Weights of a small mixture-of-experts language model, trained from scratch on English Wikipedia.
Size: 9 layers, 93M parameters.
Below are experts of layer 6 (counted from 0) of a mixture-of-experts language model. Rows are named router (the router's row for the expert), down (a neuron's output weights, with its number) and show model dimensions 0-127. Each number is 50 + 12 x the weight over its row's rms, rounded and kept within 0 to 99.
After each expert's rows: "comes before" lists some tokens at least twice as common just after its tokens as in all text. This comes from a sample of Wikipedia text that the model never trained on. Tokens count by the router's weight.

# expert 28
router:30 28 50 22 44 49 69 51 55 52 37 53 41 32 42 26 41 50 40 40 37 35 59 55 40 45 56 51 46 20 41 55 58 45 35 64 43 59 56 60 42 62 64 58 68 48 43 61 45 60 36 55 36 47 61 48 49 73 52 33 42 28 59 35 39 42 38 69 67 39 38 46 45 46 37 63 49 70 28 50 51 37 18 50 34 49 35 60 38 40 35 29 53 77 51 30 58 65 44 70 48 56 32 31 50 45 33 60 37 50 45 26 68 43 41 56 52 53 40 46 85 47 39 39 42 45 21 24
down0:60 59 47 65 38 24 41 46 53 24 64 35 39 51 37 49 51 35 55 42 66 27 47 30 54 43 47 44 69 46 56 42 33 53 53 35 56 35 43 54 44 50 52 27 49 51 56 41 43 36 54 67 43 46 42 74 41 33 59 51 43 53 64 47 42 63 42 48 64 31 35 67 45 67 44 50 57 27 55 41 55 42 48 28 55 51 48 54 35 63 67 38 62 35 44 75 47 25 45 51 58 61 37 52 61 43 67 46 52 42 37 31 64 44 45 73 55 51 30 67 51 59 55 58 83 36 59 40
comes before: " in", " to", " by", " as", " of", " on"

# expert 3
router:50 31 54 46 51 51 58 54 46 71 32 64 70 48 52 31 37 60 52 64 49 27 51 63 41 54 46 27 43 19 48 60 63 51 51 42 59 42 55 60 41 49 29 51 40 43 53 63 45 72 50 72 61 69 59 44 60 56 60 26 41 47 48 51 51 44 64 33 57 32 32 47 44 45 46 58 30 51 49 70 55 67 35 45 45 37 46 54 22 58 48 64 49 64 48 67 76 43 47 67 58 46 25 32 45 55 66 59 48 46 48 44 26 26 68 33 69 68 40 63 67 42 56 44 37 46 49 51
down0:44 45 50 55 34 34 37 40 72 18 51 41 39 38 50 49 61 54 40 38 46 58 55 45 33 72 48 68 48 67 67 57 70 70 46 49 56 71 63 52 50 55 61 43 65 54 30 53 57 44 54 59 51 55 46 49 42 31 34 52 55 55 38 42 57 67 46 52 61 61 42 37 55 52 39 42 39 57 45 55 65 34 67 71 42 52 74 55 61 58 53 44 52 52 50 59 53 70 50 51 29 34 19 21 63 48 51 52 53 27 50 39 74 52 48 42 52 58 43 35 64 48 52 39 85 45 39 45
comes before: " and", " which", " the", " but", " in", " he"

# expert 18
router:58 39 44 53 44 19 56 55 46 48 36 74 62 51 51 38 65 45 45 53 48 36 32 51 54 47 44 44 53 44 42 46 83 59 54 59 57 66 48 44 46 60 49 47 63 39 42 41 34 59 33 62 46 39 65 30 72 61 59 41 34 12 73 48 50 63 62 52 31 47 34 51 51 59 57 35 48 58 45 40 52 39 50 55 63 50 56 70 39 35 24 38 59 65 44 17 45 58 56 59 42 50 40 47 56 48 63 52 34 50 45 42 56 50 59 50 40 42 50 38 61 48 63 58 45 42 51 54
down0:46 65 39 55 50 39 44 25 32 30 61 54 46 49 63 52 64 66 56 49 55 33 41 46 53 55 49 59 52 53 48 46 39 35 83 30 41 40 57 45 38 45 37 59 43 49 57 41 62 48 60 47 29 43 55 50 33 39 59 56 37 49 68 53 38 59 77 68 48 36 39 58 34 42 60 49 64 53 38 49 57 32 26 21 61 35 53 35 58 40 51 34 38 54 45 51 55 67 32 41 16 36 57 31 35 70 79 55 42 65 42 50 44 62 68 60 44 72 65 32 49 52 41 72 40 50 34 52
comes before: "\n", " ", " The", " In", " He", " It"

# expert 9
router:45 36 62 43 46 36 53 40 57 77 44 32 69 45 33 40 53 25 41 71 30 31 29 39 46 37 45 46 62 32 44 58 39 55 37 56 30 44 74 75 67 53 26 47 72 42 41 56 52 60 55 51 47 52 51 52 45 65 48 45 50 41 65 35 53 36 54 52 53 41 34 60 53 72 20 67 39 41 23 80 64 53 37 48 44 42 57 46 35 46 35 61 57 46 40 48 58 64 36 38 62 40 43 40 53 60 30 43 46 40 51 45 49 44 50 57 41 50 56 66 78 62 30 29 44 50 67 54
down0:63 32 52 76 56 27 61 62 63 66 55 69 65 59 52 15 57 55 49 46 54 80 76 40 43 67 46 63 40 44 52 44 51 43 43 56 55 52 37 43 66 57 52 45 53 57 48 38 59 53 49 41 53 46 36 34 51 45 56 50 53 24 51 32 51 53 48 73 51 48 56 43 56 35 60 64 44 69 55 45 46 62 65 72 54 57 59 33 46 36 68 28 46 45 52 49 45 56 41 37 45 60 36 55 92 56 49 61 29 42 48 56 54 44 30 53 33 56 36 61 46 45 72 41 59 10 45 45
comes before: " the", " a", " his", " their", " this", " its"

# expert 14
router:49 38 65 41 51 55 48 53 48 38 44 40 59 35 27 79 37 46 53 37 61 36 45 48 70 51 46 60 65 40 54 58 37 66 52 56 61 37 43 72 39 40 34 55 23 35 50 54 44 51 48 61 53 62 40 28 46 53 49 37 57 33 66 42 45 49 47 66 58 46 29 47 54 41 42 26 34 62 53 69 53 49 69 38 52 50 39 53 33 53 47 51 51 63 32 44 60 53 45 50 55 61 60 50 76 47 47 42 62 50 37 47 46 64 59 51 71 59 50 54 64 31 47 52 35 52 41 45
down0:56 51 52 47 59 40 47 54 64 61 61 64 34 52 57 29 16 60 32 46 64 74 67 49 58 51 30 41 16 24 63 54 65 77 53 65 40 57 35 37 51 54 60 60 18 44 31 37 45 54 41 50 37 52 40 42 50 36 47 48 64 54 60 64 38 61 54 53 42 57 49 40 54 53 70 54 38 28 29 50 52 59 56 63 36 57 71 54 57 50 50 50 68 37 32 65 42 42 62 65 50 73 36 52 73 64 45 49 38 45 71 37 57 55 40 65 52 64 63 49 38 28 72 58 45 61 40 50
comes before: "|", " was", " is", " had", " has", " He"

# expert 17
router:56 44 50 42 51 53 62 59 64 52 59 42 63 42 38 70 30 27 69 60 60 31 42 53 50 57 62 50 60 33 56 62 55 53 54 64 57 55 54 63 33 42 29 52 64 63 50 59 59 66 40 61 48 61 33 44 38 67 62 67 41 29 59 58 56 44 50 56 53 36 39 60 47 56 52 48 37 54 51 66 59 37 49 32 70 31 66 47 27 34 37 29 53 63 38 33 61 47 29 60 80 45 39 26 56 53 44 55 41 43 41 53 43 64 55 62 53 56 41 66 49 45 36 33 53 46 40 59
down0:80 40 33 36 49 53 46 37 43 61 71 39 40 45 51 78 55 55 41 41 29 46 73 58 65 28 41 38 35 45 49 46 55 54 66 38 48 50 48 61 31 51 51 55 43 40 22 55 57 40 65 47 46 54 40 54 31 56 74 34 53 32 61 60 54 45 36 48 35 50 48 56 64 50 67 56 56 48 47 48 44 41 47 43 42 41 32 41 52 52 37 53 54 46 70 55 42 34 51 68 62 35 67 39 59 49 46 43 42 62 64 40 50 50 60 42 56 43 55 41 46 64 40 48 54 53 45 34
comes before: " the", " a", " been", " ", " his", " he"

# expert 11
router:51 47 51 49 47 43 61 50 60 50 33 35 56 53 50 42 52 38 58 64 55 69 66 47 42 30 60 58 55 29 72 65 44 51 52 50 40 37 68 56 57 47 42 37 46 28 48 57 60 44 51 70 73 38 73 31 54 59 49 26 39 43 64 53 56 47 47 59 48 48 44 66 51 58 29 44 30 79 34 78 51 56 52 27 46 50 56 46 41 60 36 43 47 44 44 42 53 38 53 37 35 42 47 43 48 58 48 35 48 55 23 47 37 54 43 66 28 57 52 56 44 24 44 48 34 44 61 43
down0:53 83 47 85 67 44 38 34 52 69 42 55 34 43 51 62 63 59 46 38 53 36 54 35 51 43 62 61 33 45 47 58 24 43 48 50 54 43 24 38 42 42 57 45 58 70 35 49 59 49 41 44 33 44 55 51 57 28 35 62 55 21 53 74 55 45 71 34 40 56 65 49 52 50 42 47 46 59 52 50 47 58 57 45 44 64 48 44 61 55 37 46 53 49 44 58 54 60 39 42 50 37 43 55 56 51 56 46 60 56 50 42 58 53 54 39 62 48 47 44 56 63 55 37 54 47 35 61
comes before: "-", "\n", "The", "|", "In", "="

# expert 1
router:46 39 56 49 70 51 53 49 33 63 50 40 38 36 48 36 47 47 40 46 62 54 51 29 39 69 42 53 52 41 37 52 71 52 37 55 47 39 58 72 32 41 45 55 63 38 43 58 33 59 40 62 20 55 55 53 49 47 48 35 58 35 57 48 34 52 55 36 44 49 46 44 44 59 39 38 40 56 41 58 67 68 41 50 29 41 62 68 49 58 72 52 57 47 43 60 61 66 51 34 46 59 57 44 52 57 35 56 27 20 49 48 48 45 26 55 40 55 49 62 65 35 50 40 42 32 25 28
down0:49 53 67 56 48 59 33 44 61 38 50 67 51 39 54 59 63 47 41 57 56 71 71 23 49 49 46 44 65 60 46 57 55 59 61 32 32 51 49 62 28 51 62 58 83 39 35 50 68 44 64 50 53 29 37 40 65 49 51 60 57 50 56 45 37 61 59 60 56 51 53 39 58 36 48 41 43 56 41 28 60 49 65 35 39 43 43 63 52 33 27 39 45 47 46 70 44 44 36 28 50 48 60 51 63 42 35 64 58 42 40 51 62 54 51 28 44 43 54 51 32 36 56 43 48 45 42 63
comes before: " |", " tick", "–19", "|---|---|---|---|", " (0)", "|---|---|---|"

# expert 19
router:36 37 59 47 58 37 70 43 51 45 59 42 33 37 53 42 36 48 43 33 52 33 36 47 49 40 42 41 62 56 34 55 49 32 61 54 43 38 49 72 41 49 52 41 73 45 44 50 46 54 20 48 58 52 60 33 53 55 56 43 50 31 72 39 59 51 49 61 34 44 18 60 59 33 31 50 50 51 42 42 60 44 73 49 57 61 47 67 24 66 18 51 31 51 45 71 65 90 56 41 57 72 40 37 56 53 25 46 65 51 48 54 50 52 54 37 44 60 44 53 64 50 59 43 52 57 27 36
down0:58 87 36 54 39 44 51 58 47 47 47 52 55 48 41 52 37 56 54 62 49 31 57 57 43 50 52 35 48 43 36 67 48 60 58 39 58 50 52 63 56 47 55 53 33 26 70 58 58 65 37 33 43 53 40 52 50 13 42 53 59 36 56 36 62 31 42 76 68 53 61 72 63 56 57 50 51 54 61 55 48 48 42 56 50 76 79 84 46 23 31 49 58 48 45 40 52 70 55 40 39 57 69 39 54 39 40 60 59 33 50 52 43 49 31 64 42 52 57 34 49 44 22 60 45 59 46 32
comes before: " |", " of", "|", " -", " 2", " 3"

# expert 8
router:46 52 31 48 52 42 52 40 54 62 49 51 42 39 33 44 58 26 64 47 54 41 49 33 46 53 53 43 48 24 49 38 47 64 53 50 50 59 51 59 58 47 32 63 49 31 43 35 49 54 28 56 59 40 69 54 38 62 49 54 36 46 72 57 60 47 35 61 54 59 43 62 53 55 31 51 69 59 42 41 60 59 34 54 41 39 70 70 38 15 42 43 36 65 59 44 45 57 50 66 45 60 28 39 72 57 46 59 60 36 59 49 59 49 53 59 45 41 60 62 63 60 29 60 53 48 20 48
down0:66 57 67 37 59 44 80 66 42 52 38 52 53 64 66 35 42 40 44 36 30 41 63 56 66 45 48 47 44 37 53 55 52 20 57 61 38 43 52 44 45 60 42 53 48 36 33 42 66 59 57 47 35 53 46 48 45 51 57 36 64 45 31 41 56 52 44 50 65 44 53 33 34 63 36 49 42 40 62 63 66 54 52 54 52 56 22 36 46 23 52 38 57 60 23 51 49 48 51 60 55 20 40 59 35 47 51 48 75 61 59 59 50 52 69 42 51 56 58 59 49 59 70 60 27 69 36 35
comes before: " |", "\n", "|", " 0", " ", " 1"

# expert 31
router:34 34 69 47 70 61 61 59 44 69 58 53 40 49 58 34 37 44 56 60 46 51 52 42 68 40 68 47 58 41 54 62 51 56 34 41 52 49 63 37 58 39 49 44 52 44 23 77 33 58 53 46 48 32 72 33 45 50 50 59 47 45 63 42 64 55 31 51 52 62 30 29 56 55 41 80 31 57 37 63 26 50 33 25 60 43 43 64 28 36 24 45 50 46 36 47 61 44 59 51 46 29 51 50 60 40 33 48 67 43 60 41 52 46 42 60 25 52 62 52 57 54 31 63 61 25 27 44
down0:38 63 59 45 55 68 54 30 65 44 40 61 52 54 53 47 56 49 54 60 73 53 27 35 69 50 35 44 34 55 49 48 78 56 48 44 52 43 64 57 40 47 46 29 20 47 39 55 50 40 48 48 56 47 60 22 41 59 49 45 56 58 54 70 80 47 26 42 52 54 71 36 60 19 47 42 39 63 46 50 71 31 51 40 72 52 70 68 48 34 61 50 40 44 78 53 48 76 61 70 41 61 64 61 41 52 28 48 40 53 30 66 38 43 44 53 29 44 51 41 47 43 45 36 51 53 49 60
comes before: " a", " be", " not", " to", " an", " also"

# expert 24
router:48 26 46 48 47 43 40 33 57 44 44 40 54 34 39 34 29 42 37 44 28 28 60 35 63 43 52 49 74 35 39 46 46 73 59 65 67 50 71 40 52 51 39 58 61 59 39 57 25 64 29 47 34 43 38 35 60 57 50 25 36 42 43 45 27 43 53 42 59 53 50 53 68 61 31 39 24 58 36 71 53 43 66 56 44 37 40 61 52 50 32 58 33 43 44 44 54 50 52 35 48 47 50 41 75 58 45 47 47 65 41 45 35 55 43 43 52 54 47 51 55 41 56 36 65 67 38 28
down0:53 55 42 49 62 69 63 52 78 32 54 63 44 70 57 43 41 41 53 26 70 50 56 54 63 69 63 45 64 61 52 32 56 64 33 51 48 39 47 44 51 48 38 40 50 54 55 52 46 51 19 27 34 61 41 65 56 54 52 33 66 67 52 51 57 74 35 62 63 38 59 56 42 54 76 56 51 35 53 47 49 55 44 53 58 69 75 70 38 43 41 55 44 50 71 57 49 48 63 45 36 56 47 49 40 46 48 59 31 45 62 41 37 56 41 52 35 43 20 54 48 32 56 70 49 36 75 67
comes before: "\n", "-", "1", "5", "2", "4"